Weights of a small mixture-of-experts language model, trained from scratch on English Wikipedia.
Size: width 384, vocabulary 50257.
Experts: 128 experts in each of 8 layers, 48 tanh GELU neurons an expert, 6 picks a token, a sigmoid router, 32 empty slots to pick, a shared expert of 192 neurons.
Below are experts of layer 3 (counted from 0) of a mixture-of-experts language model. Rows are named router (the router's row for the expert), up (a neuron's input weights, with its number), down (a neuron's output weights, with its number) and show model dimensions 192-223. Each number is 128 + 24 x the weight over its row's rms, rounded and kept within 0 to 255. Numbers have three digits each.
After each expert's rows: "raises" lists some tokens whose logits its average output raises strongly, later layers aside. This comes from a sample of Wikipedia text that the model never trained on.

# expert 19
router:144133160135111172139123132104120092119136153112124189096150167119122100109148176095124153155115
up0:109144114101105126101135151134127125120170108183131203130106141165165096106149117138143146129139
down0:161114108124115120119143140147112166092144117176102156140123174129136142112113108120159176123115
up1:135118109152126161104122109114155097140114067112193125099144111172069127119113122141133140119109
down1:122105133126148125070136126157115147088150094156106130108101131127091133136116121130160142134119
up2:160143132147145183124154092113132143119129156122127186132147142078130117110140135060138136136119
down2:139122161135111138125110128117177141124118137138088135132122093091100143108096119121133155118115
up3:120116133127131120127153101149119124119133162126145108140101138166095142127160115145140145100158
down3:113127070135145089147160167116108141146140120151084110129116084128141113179173105138124141099148
up4:113123141137085126111125147126092085130148134095081123121144131105145151117078150144125133153133
down4:136125159122142129129106108136091138118150154122216151153152144124119149091148124108109132158140
up5:134113107129135135103097151156130086115127161128132156116121155143138155095105124103142081145122
down5:098102114131107113148131141105138130120088093146089146098163106131135123121070142188128165149133
up6:112134144142135150147122168136134131133144114117186131167149137163123129109126152112128124158158
down6:144107080140133125130143130096038073120106139116141094096147130163130146129163100154125142100116
up7:109139117156124124146093153126086117134153125113153065174125111155144154081148145134146151160145
down7:104107167140130135116122141174137145106088116135146111141123134120131148114088093127160107181107
up8:085127186159088132157139101128113128113127099143177171134139116102157108132132158154128161136144
down8:141117080156180142142130120103060068129121135091179105125127164124134134134141091153113102145104
up9:142120108100095151138131089111143135095139175105070167083122123093078121097138148079128099136096
down9:146129174122131120134134133092148146109118161104102156117118088103130141078099124139145129128118
up10:116135182140126163131129125145145117118154124139143141152132130124146149094150154105133148117145
down10:132113081137180124144127162126068125128116140113182097119143120141154092134126114155132115137120
up11:097125106154186130154128104110136098155112132119140169118096113158119097139148123148134168109110
down11:138120135119122128131145116108135158113104128180084167140122122117135117152101124149175087133106
up12:140133091154133174142094104137141161107142148111107124136140189119060139106103118103130168105124
down12:156093159105120135146110134119116177088127128140131136117139061130131140129100093143143139095138
up13:142138146099116185143186099114137135134108152133105175117151128110175092128135152091119120153108
down13:173122132128107127110103103133157139106117110131089153115119101104124155098106127108157140149116
raises: "While", "===", "Although", "According", "Since", "This"

# expert 52
router:137113181141070162105119143126140145156130167135111154093144121118164089142123165145193158140108
up0:089162096139141080132153132147131106124158107140157165092038162132141081153162119165172135148146
down0:113125113136141147120122121106129109145139147100133091113143148092108100101173127095117177150121
up1:108111080110113101088121136110142107164134112134087142097094123128179052175114128145175120170087
down1:122134164141133131150138081142113087109109152102137133111096149104154105162121097109071135111095
up2:113127170138118167097133094114119136135202116133126104134124109117078138156136124139123166113119
down2:126115126125113119123146167129131083132138125136087130135158148123120111178117123133109108179099
up3:088162168128072154145117123121144143139114132125080123116183114130140116136118122168144112134116
down3:159120120095087119139143101127099140106115130119145176156096092171176136138136116149115100111141
up4:140113151188124108161120170142119152102100145109088111070153094139163091074122129115146139095116
down4:167109103094119176126112113125155129124132129153176123100125127080152140122160117107120100133159
up5:163128167118081120100066135146129142141130193112129136127110140127137163131122146090111070120118
down5:103100136162120122128158139133145151128104109128081123175137123121085137139110139140143091081132
up6:160062075170177118100145148137116082131129123163135153134149128140158122120141125136060143085145
down6:144147138136131115128128131136195150115119109097156110105082136137121141159114125101156141120141
up7:141124154126074153108122136115083136125110152131180137137130072134125104120156124127145140107131
down7:137144135140110157150100140159122103099160099115112152125150121140109084158111151126120116115086
up8:112147170103077120102103125138146144157121145142091104137155122119172137158126137141130132153154
down8:146113129102165130135142111135115149121103126121119162131063140132130116163141071155112108080117
up9:121139119132110144125095182117119131130102148154152157080174134113154106134120190140156124152129
down9:167153139085230150158136122154164079099162108126133113128126148130093128174122134126090146106087
up10:123113196137043173190100131161119122161121165116110122101128153147137161112138159134128131158145
down10:134130119133116133087130089123145108072146122133126153155087115137111139126171152138140153088143
up11:145172183126064137128140166132117166130137129123123154120108091113167147147125136149134112130078
down11:160148132103149160151099100171086148106127157110124110138126091115107115116143144102105115110114
up12:097169120133084109168155112128129110125134156169159147137098124098115102161118114129154121145119
down12:123125109149120119133109133135155102147155100145176124098148099156137136155143087140166138062132
up13:140117095152109115160082163123096135142143173103133155102030142139083127082124092129083167118105
down13:125091109141090184142148151152153077120117122093073100144137143071132127113118158113122095119132
raises: "″N", "ational", "/km", "ional", " CC"

# expert 20
router:157088136122130142113078163155144135149122134098154133124147112158109071151126117101162140109117
up0:120118119123143112137114118125163137170117110136147146125139133141108069125167153099155114140136
down0:098147096143111139140098120133147128115110154107150117115126133146139117133152164115096121066136
up1:092151134098135137144098113148134119099120169106144135090115146176142122087105149083090167130167
down1:115163161101124116134175140089115135132129146105114136133139153158118162146121145133103119138123
up2:097111156124131124171107162163132145137123119116148151110154118171106118151105131146151139138073
down2:131134105128134137076135134120131178132125147116129104144125116156159158131133162130113141098110
up3:128132110143141180166115135111161130171106128137142127107180142160134095121152129087119132143166
down3:122135096136108126172104093106093120119127128123126147139167129132118146124108114105126112068139
up4:156151130171173117157135135096090124115145179167140116130137204157128104119153121115136137102141
down4:134086084145143102110149104120140129109104114144079146120134140140152101118083118094127118185137
up5:109117137106120129148142123120101036129153127132156182115165139103116121129132133146165145180106
down5:120158105086178089134138147135125150116099166147120113123131158131124119109106159133154098136094
up6:129066133144102125093122148191141123138140123145160113103122095145091150160121104177134130100092
down6:169155158162109131128107097123156165118138079135133109136119160061134099136136152134116105125100
up7:131112137092075150106128101142110097184154097142120126151137112105102138162143142138132162088092
down7:139180141133121126148095148101168131109128142098161165124100089079136095076154141114152101114129
up8:150134119110105158092065138109160174149145100102147116134093107126123152106098129121110104144133
down8:146124128148112125127129121128155125075115112107134155122130098145132088124102111108122149133151
up9:155074140137113103128139141124142131155111125144114110110132125093122149151094139171098127106099
down9:135161145120099128127109094152141174132132091109135130129110149057151148120113131130119119109084
up10:118098159097108142077120107133133148169176110131118106099120113135179139162117128167121135074093
down10:164129154151121149122121105081141116105179105119122152120125153164126130104172117153114142147120
up11:153098189098144134140144101146068124139128138126128127137150137143094166170104116079122127145084
down11:099144146146176169133137132099111136080146161158122097143148140123121162142144146126114114115139
up12:126078107083114136116111131113151156154191098140140116124109144131155112131150124141100119159119
down12:111127173145084089138098149149164151126108094107158120108110104142117128129124140118121153136135
up13:156181166122164122140142078146136095127127168119099150149132137144094129074122111112150129136116
down13:091096100128144115113142165126111090106083079154137145127162137135122104169093162170159151095121
raises: " Position", " task", " position", " College"

# expert 124
router:125097165121135174145123120098180128174125160093123144093152129120157074135153168089121160147142
up0:056138083140111101104075152130128152123159107143152066162106120150109134123109106123170153116107
down0:150132142166131127092134120153110157121151100153096104167106139149084142130122073104144141118106
up1:147136119159123157119116127102105140138111138139134108132153124116168101136117135114160120121157
down1:118137114144140133129141130139170104129143123101152135134080156135147160124158139119085113108152
up2:139115139127127107119129184097149111148156109192102122127124111124135104076139140173155136110139
down2:153115142138140125090166119107110139105146073101106090137100128133121134135185089129174115136102
up3:122106095141146153110105175115138078137149136136114114077123115136106160117131101171108172140144
down3:152145184104120115172128133143154172120135108120148136136108139142095132114143132122155137160149
up4:132128149137140127108065143118131127150094113114246097107139117142136111137139130122156109107155
down4:131155125113139104118190134090163135108127091125107125116151122149114142151130128137146133074116
up5:109132170151103130060127127104141080146120111121147068177112126143115143113157128118125126120148
down5:114155172084153135143125093099118150141144145108180118119109114153143095134150161127134079124131
up6:131131160131113115142158109150135107143129123146132114128109131118146105108126114130137131132107
down6:130118085084146127080127132155170114154123051102110144110143143129128118148135134154093122134145
up7:143108140133186164143178130122113132131138168119146184112159161100152108160169142083131154139117
down7:149135150116138110137102155183136119150097129149109136131129156095128150115090140099135132164136
up8:101139142150108098105067134115170128136115115108157095171133114140136113078148152125126123128160
down8:121130113124143130171142120117105119121144126108136118100137081158150132124128165150150109116124
up9:078145116116113130161148094128071106093102140162108162134150111112115096098106150173129135146092
down9:174128128139117178128143111095132117130129104095152117137118111114104151113161106104099118136116
up10:159131158166150162126081160116140134129151141172069092107121139120125151075124109137137141114121
down10:118146176151134117177095089149150117118113130148161084176104104144104195097119103126146151126142
up11:135146152082155124121124078117172127151114083152112184090154110111138153135070122145125131149088
down11:156159130112116116138118143150139143163123120127163101169168119139099139155124120115083160142123
up12:113148124102126120124117136090153147150133088130121180105150082106133162130078127172112154138114
down12:157172118122117132166112143117133137147112110120170107145163110145100108148133101134082156142113
up13:131108146142142139148148097123167118166094149104141119102108121173112109139144115141146131125129
down13:148149091111150077127144135174123092151128146111146156108102168156101130123112152125116118095132
raises: "|", "-", "ren", "rot", " chose"

# expert 109
router:152088165123121138100147153099133120157132154139084183101141144092155085145097146129177153146126
up0:126180127140138139152138151119096093128117163116114129111135130176118114138147131134147122150134
down0:088089124096086103105137153148084077158131126165151138135122151136147123141100124151132177149094
up1:147115127145142118118135122136112145118131139143104127100176134171117111122102122115099155147126
down1:115124115093092093107119144124153109120118099128122114143155165166183131104137129146130113160102
up2:125169122061095123150133170120140105143112115131161168126125150122145094120142114140161088148090
down2:099118126141117099159124113111155113131130127100109102119149164116145101101074101115120138160144
up3:155093138123127169106136167113129145146129113162133150111177140095112145134153177145138131121132
down3:167162125065202125134109154169138140098091095143101107121126146148131127090118118126102131124122
up4:155145119117104128151146149148115132142118150111130104097107137180140118133136101148146082120135
down4:037101091151115127167154140139126055130141150145132098114115178071177095115093117150138148164150
up5:141130090084123143151173112113112133118129104118108170102205145133132117123146142099147096125133
down5:112135110184131148123096132162147139132104126104175103113172082147155126162102137089146124108130
up6:119181132134130136133130111116145096126176110114142114128097118122139137096128085136138121137137
down6:100109143119101114139139126123115114150140128133119143107109119123127146121163141117116169135139
up7:085086163116118144110118171133116129147144122140109127168085142088146114134119169167097101162149
down7:179111098104135104159100158112156218092066101118113153120120129152126098116134164131135137086122
up8:139159139147137124139122168111113135124137148083110097116167114139133148063104085129165096173178
down8:185137116136166159159166151145154154103128118136112168161098163119097131094121157133143096212159
up9:123186168115139145091099104099150109143143106116145130164106131093142149102139107132174121144131
down9:132124153118101090119128106121094147109138110164197106145157080106151109140186141162106177060139
up10:126136167112162128114150098120088105147133151126157110131095099094109143140132101121116127128135
down10:094133102119154168146126112160148108123139135092132106126114121103121120118077135112122112161125
up11:130132154163146164133156139144106115146107105121104113126155086104141116121140143132120136105143
down11:155133121155109151155135154083158108098158095135162131192106085098151138131132157136141146131175
up12:165146145146096142149144141112122153168073161117129146112179134171157117112142135090111120132123
down12:166115147094201175145130098141153131136160099153105109159107122136085122157094147081108129089122
up13:117127178127149158104174138160086093138162115129115153151108153092144104143096109160071132113124
down13:155116105164113111120122138111155157112106091133161161115120118132132136117149145139138142099128
raises: "(s", " whole", "ality", " matter", " ago", " inhabitants"

# expert 101
router:134111156109143125138162125112129122160145140134097144092127151133138119140138120122155126128108
up0:143124156110133166116130120127112115144125100103136103100145194098151136113106151101142142148133
down0:098103121136081170139131113128128119103125102125097111108133115102150118119096156116148133119107
up1:099131137165126119128111118128115138154106165160108108141134092121129160084100117108112117144162
down1:079134159134119103116118169108142174122128101102143158107113098122132131103084120106146109157085
up2:117138155146137117161151112174117146132127126153161172116128113130088120124166107102132130108096
down2:074094130144123123078123095117128107124118112115134111165141111092136129078108151119132175134139
up3:149101130100109115101139153116116126183142125097091209108134130138114147114117149089154150150028
down3:135120137123150093129116140155137160147112137145175137145128103165133149120113123129143083123152
up4:158180119115116112157120103136095145173134130102096105148172116160165139098118139072152128166103
down4:090088165136125131111113163108117153109110153161127129173125134157126146144174128128114134147149
up5:136102099113097119134125129101189113172135125143135111128107132094144132109154167138079139134118
down5:125164155096144145130156137161144153085154146135141151133153162135164088133146134125120110131118
up6:142114133135095110133090105159176106099148123145158145150128075166077096110131112120153161129172
down6:110163125142091094134160109106121133142115122114142111138112127102146146092146141169114129101124
up7:102142121127162140158124089114087082136132149158134157104080133128099134121158066168122162104118
down7:135112084120097144105131130112121129132091061114094099110179126149145134136127151137132105141117
up8:135084122159120123132138151155089144086172152122108121121152150155168158069135113143123135163137
down8:131132129154132118147112127116135105092115126140139122092129140108116130125092081108134111149173
up9:152103129147116132130148142132103117154152142115106132093127123110144175116169129069120103121111
down9:093087160134124153131131127148123118109137159152158151166094125129119130131117143123132177139163
up10:129131141148141137140128140159105132171139161125084113136087137117125113135150157102141139122098
down10:119142135100106144094155133159125114113128125162109146155156159139144135090161117136139123112105
up11:136117168108106144140123145117127145166175097109111107120116151093183105079098175078130116133133
down11:171136105109184117144116123077147115125141132106125109107139130110103101137115117166153165148116
up12:121128126087114124099108151132130136100142122141122130135146107074172112127087183065141119155089
down12:132162162099137116179120137153154160136088135139171119113147118126110147135073134114126121144182
up13:156131131143179118106164151153152159179159112118111186112151139152121122151149118101140143112090
down13:108105155126105121143123091162131152136121147134157107173083089133115144090138139115132137123184
raises: "]}", "|", "}{", " $\\", ";;", "Ö"

# expert 44
router:110104128128097145130158104115132134124156160122130164125135165136137133144137135138098150168107
up0:102129143164135156146144134130156102118089129107116145118131120166125133090169182105068129152158
down0:093087161135155141117164134167135110066142152137088137088124112135130141119101173163114150130148
up1:161139176139128100145127112101160164117093147132122135101157165141145161152142130091143115112168
down1:110137159170169127129148079107118096168169175132111163079114130108154113109108188088129139150126
up2:115151137103109136148144121134118098119115161124128102123133116072169148149129146096109139130093
down2:166103112103113121078107132132165086154150137176122144147170125141130119137108094157145131076108
up3:115126133118102133131143116113096133131125142078143171117152178135110152159132151147137130152136
down3:114125116135103123128135118139163106160129145178091164132136112121149109155097152081178160137159
up4:105124101096127133115156100117158134136133114156110120130119101115124140152130124143118145124093
down4:169142164152145111148155166104099098092096124099107067094161101130103143104187105126167123116133
up5:125102123139087124101165118129093116128132137096098092141141152103173153147144149151130116139094
down5:124127134119111157122114117085133146141136122121138136124142164126091161081136124134176128143117
up6:162137166158166132098131118157113133134125152116108105118134164127134135102126112101111113098106
down6:191133103139149081108135161111122141129123129097130112123105162160099155135130064147129086117071
up7:124100112140135124140145135081177138127134102124162121141149089208128130116125162135134126165119
down7:126120132152149148110100095154097128112163154129123098143130145075123073165118155114114122141150
up8:134129118113112144127142122153149146123159125122145125156160143139158121116124137111139140092136
down8:136106166100116114146144129154139110100158159150123115144109112138109162120107127080136111095120
up9:134104128138115114127141122117137129108125104140104067152160132181162142134121150146135163160110
down9:120118140113133120144113102115117116135198144115119082135129142135119154117130073112121141099137
up10:107146103130064117160069127116103099114176161103113119106114108153096142159121158142171123143076
down10:159146122117137118149126118142190109104155168142128139136144144050146114162134108152132144075119
up11:162129126112145080107120101103135157121138159131150113112134118181125146112134127115120123110117
down11:104154088114077140135140177151122093102136094125117101092149113132123117084132146119148105121131
up12:157121095141159109147157112097135145138105148174107134109145114094098109150097142100116117110102
down12:107130108135135101107124094122145149173139137143181133086144168140144134100113133172138095147125
up13:145097126140164127131103155115121126120090128158123134094122127139104123174110091122114119071110
down13:137097126175155147078073135095133136127147125159124140120114097149113125092147135120160125111098
raises: "://", " Binomial", " ←", " them"

# expert 127
router:120102137108119131117138138157095126184134126142111131107158123143176111126127129111133155134087
up0:110104114132093129129098173145138109125146142105095112154124123138144103103189135134129133138114
down0:138094093138129132122129157106163150064104142148188058099109134156172127088134115178118138129174
up1:144148131136099142109169127106115120141144127146140146129095154109037134101109109161147162162113
down1:128140114139130175083098152134119123133089116162106127075103152129130139136071122135071114146151
up2:126090131113118172147100132123106108115136167129136096146079156157148107077147167150118145111147
down2:142124125114160163154143131102100157095072112157155120101086105122155135145080138130108156138137
up3:091111125092117120116114096138170124166172112145109137137109135136152126088141148166095117115146
down3:121117116144144104124155144111140114155118126161124155100133148163129119119151154115112135156081
up4:111133112160132125120106121184142159119152200159167134116084139145104167055149159139151118153156
down4:137094099136148130124099126122124151141129132084161099154129123156124176116118138146128134113146
up5:156121146134112106157159110104098106115129130168092107190171147149127114090096146120114133124156
down5:147139117147135108127163131152141170145109134120158165143096089094142116141156141085130132125132
up6:122166102114159161145116127139096156130142190087142135132064112133136157123172126115128138144117
down6:167056113141135121121115132095123057114107189119140106142109128109146137100154118093119155129144
up7:158105158170142136123137125107153104135153115132106116144128115143128117154137053138141145108135
down7:131135165159087190093124113136099160135146108106072112097146129129112144093122134104169170147170
up8:109147170127114127170137095154162111137076099109139153120105131099119117158136138133152134089121
down8:145126093099175154109139132114144093110152138109146143173176119109131105146125153162144111130154
up9:135159143118110124180119093130132129131108143143194121123113131141107164131130136152113139162118
down9:136128152140121134089112143159136116115111150129109113117142130086096099139148117126124101130156
up10:086117125095093131120146182177115119157105113153139164087144105131181089158119141144110109120099
down10:102156108124162161141102131101138150135147143119128145127127137122113142156117134098116097109154
up11:117147137099140104121109150172140145132174167139160148138114128097103113071130114116107111174156
down11:136093111117141202118143139136116134102083104126120105086114097143146132115116094116091108140102
up12:111119137157109122133144136145141166076140170147141120124098119158098118138116159155154132131137
down12:132126066094122133130147115131156110134143117090134088140144121166109134078149159070131165113131
up13:109177121124173121123132121117146115146175129152167140075128162114157135124155083091131152136136
down13:137165154120191122102129081119082129161151123110131135123175138126135126113133112151159150181134
raises: "U", " Philippines", " host"

# expert 76
router:116111128158116154124118087119118132140109125108093122092090146111090104164151098127142179094128
up0:091097133167136116108131149116093117180121082106121100114090107134111110157153091186088103115138
down0:147110128139137142138137106117115140138105188120147173132127124168110113133091098094182114182128
up1:137138139154154159156110150143141120115126123119145134094138152106124110125105106136183134120136
down1:100119121158127136136122151114128129127125180166093138171114092169134118119143121138137072136146
up2:097129120149097108163142124126074097088117153157154155126077136137143094189143089174136155096126
down2:159140139117127156182089125113143147124116127144141129141162137123124099128092140096145093155132
up3:139136104101104141144126117119188143169134172156118115106114122149116145080187151123094159112136
down3:159086126174135085125132152152118102111109138120148109144138112167141113124151128155156123147087
up4:122117126150165141118116155129078155127166131137130155113127130113085119157088114118101150093139
down4:104124131158068148098091097143185144103169085159139161154107127123124110103101126125155123156130
up5:126141110130084189107117152128095116163117119137092119108129100104133061137150112136110143134129
down5:136119134102128117118163141117164137111155093142128146112126145108172112110080148145141113178134
up6:139137105126136139117141098137182141178114150130117118079078121162137127109167088145130135097119
down6:155120156101110150120128072135097157141097095142117131097112144176100114125112116097107132150135
up7:128103126105109160059113158150110119163119114120157087149129124121111130130137111134080144130145
down7:110143091128085100119132113169143123133111140107153070108147103122149119166183116136131150135130
up8:132122149087118162128112117161127152097161126134144122115117132173102132103148089111091150136138
down8:146149138090133144115155112156166189118158104122128175087129143148093123107137137115130134142144
up9:146153142117149147162123144149101135097124124106142153118128135108105089118086153135098128149134
down9:104145101102133151135120079141120159132127139147111145178159119066126129119136140112136098107125
up10:125098118115123140117104137143156129156144143128145107136120117151081112138102150137118142159117
down10:103135120106145138089156140195143148139168119147115165110132179146100112131097120096139160157140
up11:162148122137128157145131130157183127139117147103105161088104104098139063130147120138147101121143
down11:122110151104136159140166095109128112115147140187105174093131137126159133123082178101144086131116
up12:122135090124138125138154165179113120156129174126146146144171160127158089140112130136114125180114
down12:138150129123116161069109100144132091109136101143157155096119163132150155104112112134121072147102
up13:143144152144161143142148087130128103121128119153108121108134175102112127143113112113105123119145
down13:128133110129161136147122120095143184161129103096109118096144130148116143140183131134153146097140
raises: "Technical", "En", "For", "Man", "Production", "Music"

# expert 96
router:135108178156111144136146099163129131145119131136127161110135105144145075132125158108162170118091
up0:118074137109134124139117113121121128107121116138142146102102104139103114114141189132114130108128
down0:168147130095150163120139149116076108174165154122141120122134127124148144136133123113133124147098
up1:141139055144141150143096106126124123155126146138122114112106158123112086100152173104154145109127
down1:100115127147170148122125143111143182123128075110137135143138124160120086134212116146103157113130
up2:081129118131102092142157133169167104137158127138163119096151147136126138093122194075139105063160
down2:120139131130138115141101112104104095157148124172177093103075098132154167140120107132144127134117
up3:166088092138113133140146128155105133135092136101111177125102158135128159109115127155097118155106
down3:175138149168079114100120156154132115148201104112159162142143142097114175109142126122139125116088
up4:131143154092113139130150078151154147110117138152123172152112095122113128143148182114131152100136
down4:152122129141104124135133096114105171122158118140159071092122148061138175120115112123136108159177
up5:111140116140130138128152110109156123147150122155157109129120156115143102109153118121100113161136
down5:119154096095124183091140141153149138121151136089097150140148071128120117157148105141167106073137
up6:112126169154137102134151090145135109123129138118145102117117128154141129141139103165122160108092
down6:154102141121143120139136112125121152161118111141148109060101171134090169133166143140130139159117
up7:116174082116143137148128079104095127114121133120156141158100123127123095118144125150093125120128
down7:114143142135104110165128160089142183132095123144122102154148141083161151135112158093140115155167
up8:105144107124118140107141095127109119137162103125130154145136117112110121113141139108150134124117
down8:111090115152150132142144122147134104136140096140086155132124127097103081143121101126105186085132
up9:131191178196100122112148126135126161147129152141148090125117152146106113114141134137140118096173
down9:122123129156155077115179133098116097120178159125136139134134124125099138148209150131126145134150
up10:116102114102083128160145161125151113137138124151100139134134126140137116105170120120117137147101
down10:128132128122144139122103148104136151120109130159149143097137144132161124158134156158156121136115
up11:094139174137146126151104176136132106132133090127144154132140155127125132123154109190103114149157
down11:181117116123162134130105166143141131127136133147129181120076127152132073101194063137113150104117
up12:162161172162080133097156135143094132152099194078126081137094115127162130108103143142100091114127
down12:079178147120148105141165151083156107117164122125106144126151126104127100165190127145122146137131
up13:095122134122141137135145123148133101134149095164122095107189130130127110157147152146141138109107
down13:155095097108160142113118120107125134100157123147118082141147113101126111147161086109139145094136
raises: "\"\n\n", "izes", "Species"

# expert 90
router:154144159111131152157118093123101123111158185136118162113157158124134130119116128090127152171078
up0:138114130099099151143148134130140154141108129089101146087143145102153090130129175069120138152086
down0:150110088097129113099086149154150123150162106125118107124122177140162147117091142106143118128167
up1:134128145117142133089148136144139079100180129181121132100123179125183148150126126189146157130093
down1:141136147122101126112121121130151111176133165167098099153140142125093121127127131135113142126134
up2:158123123134124162142102127142154165109167148140130172138137140121115137099092125104135157139099
down2:143137152136146103146117108100140137128130106123175092152084142133166137150152115083121122152154
up3:156131134140140146163103129116138171103142163112107140112124183117103147100107122090135154120128
down3:178101171159137105151123140147147139087125125111135106118123082147178133143097118111154129154082
up4:154129144165068147115153101151128075136147163169137097120135107127144119140176094131127134073118
down4:079152159109175138118167127136081132135132124123099142127164167134096122150088136098136140122150
up5:128132182106117145111141117113157149166136101113116161098137129120175094089119158086159131165147
down5:132119123113122149135106132113118147126144118144110150133125120117153139095081162102187090178131
up6:103131177101156146125128110149150127107103174158161138154132110117112139134098119116137090141124
down6:110147094133138132144162156116164106128109134169132139119135123152092119134114124174149162104137
up7:110131140152131140121065125139118112101158110078123143141101125160112156081128114133129145104135
down7:157126113124131171080118127129148176085117102129128131143109151148103127106136096120123120115140
up8:121134134139100152122085134133123143129162112140164106131121131140162130115166116119112137155150
down8:156104115097100135098126142115138164149135087157114127159103143148112126125113106128120098145164
up9:117118119155132106097113135111120120144124122139155098126127159122128151169149116133144109142103
down9:150138161120113147098149144145115185130179091129142119104121106127125130111171101110133131094112
up10:158098139126122162158092115119142166105149165097117141120151157116116143080100136080147162145105
down10:173108172143150112162110136123125151103154111122153107143097110156165147130134103096142137124112
up11:148120104121099128139079139128118171112122155123137136120164179112120139155152136127145130119150
down11:152145122124137096105133116163153180136118122099147075098099116092173139148115120127106121129143
up12:129133084116107149141131130114112129139115134168118216136120073125087119130130117129138126136128
down12:218146151110146126115127123112086130125127105100099109145164086130113137098126135106156175107135
up13:136135127107137141132147089141144117116128158168145148118151151113143110144085122074126154129051
down13:118132109118112119151115156137159091137149114112163109117162104128130127118127139131133175139148
raises: " |", ").", ")", " vs", "|", " against"

# expert 99
router:144097168125131177126109122153120107138108157086135146115136171073132127145138100113163172110109
up0:125111164119115092094120150132124118140119118166150125153137119105137117161196131162169105086131
down0:117128110116154132143143167119102140146073111105137143086127125154144141144145131108132126115129
up1:185123161115117090082088162117141126130120183095062094085100184138146132134118130143118108124101
down1:128113099087108127165133185101118100131148126103085090137136140066141070097181098125126117125149
up2:159122146152130191152096115152137143138111125084162060121154136107121130081109147078130131141121
down2:112179119134127115103150127109113146156124130117079128130133097142145123140148124093116108131129
up3:136117148112091103100172127129141135134147124096100098139106083127148105113162103132123116133171
down3:068151147097123129184175169145108109081119125125111134124107160138151132144114118151110097103131
up4:149145162097118113152118150135097140141114114144113154122101126119152133174099108124110074136142
down4:188121126128131109105129062133096108142190117148161090145148147126105123102125062161115161101110
up5:178068132115114155132186090141135123159128110098137118125131150115128142165154155139155150110113
down5:127152064115126123118119131141117173138122120107118095117103138173131141152126159136151155103122
up6:116140180144155130164102132159085116116139118113144146108190155129114102125136125108151163096130
down6:180129116144141153136115136109120102168128119147119142106144120120106137155133155145129113104123
up7:126152152111148134105106120157101159118102098143095115129137122112168104114139080118092123121165
down7:086131140087109139140165136121131170151097126144155162187125114125144127128097096159111112106145
up8:142146160117154132146122117178083090115137170111100131147117140109173142170104111152125109142168
down8:122123124149128093121103137124124114172117142158107151107124115149057098132085143125071127142091
up9:108153151086108100143114134174116117130174101107099083103095149108146148116137105142126137127148
down9:137105169138150173150151105109098101134121130148116149147134117145121110117122145085102195154121
up10:123155108107102160116153087103119162178141141123131153140140105088102154118135140076089146156116
down10:118133132127116126145159165135149108108151120131106107155144113110103122116128077143157165156188
up11:161099141143163136143089115126124116121081145092144131117148191090110151097082141122167114157129
down11:151158102157156092095127123150098185154111108142160114131114129124134146123122116113105115101137
up12:148144092131138159140110108121109130123115180089114106127169162171115130095139130138144164123095
down12:123133155110158154117131125124113092124120135132151161109134142094090148143156096127138136128155
up13:120135129132136134135103085094126101134151133135135106109178153127114078155165113119110155153124
down13:128129132141157158118143111137113139123146131094131124176135136127103133136095110151105153132089
raises: "amed", "awn", "ment"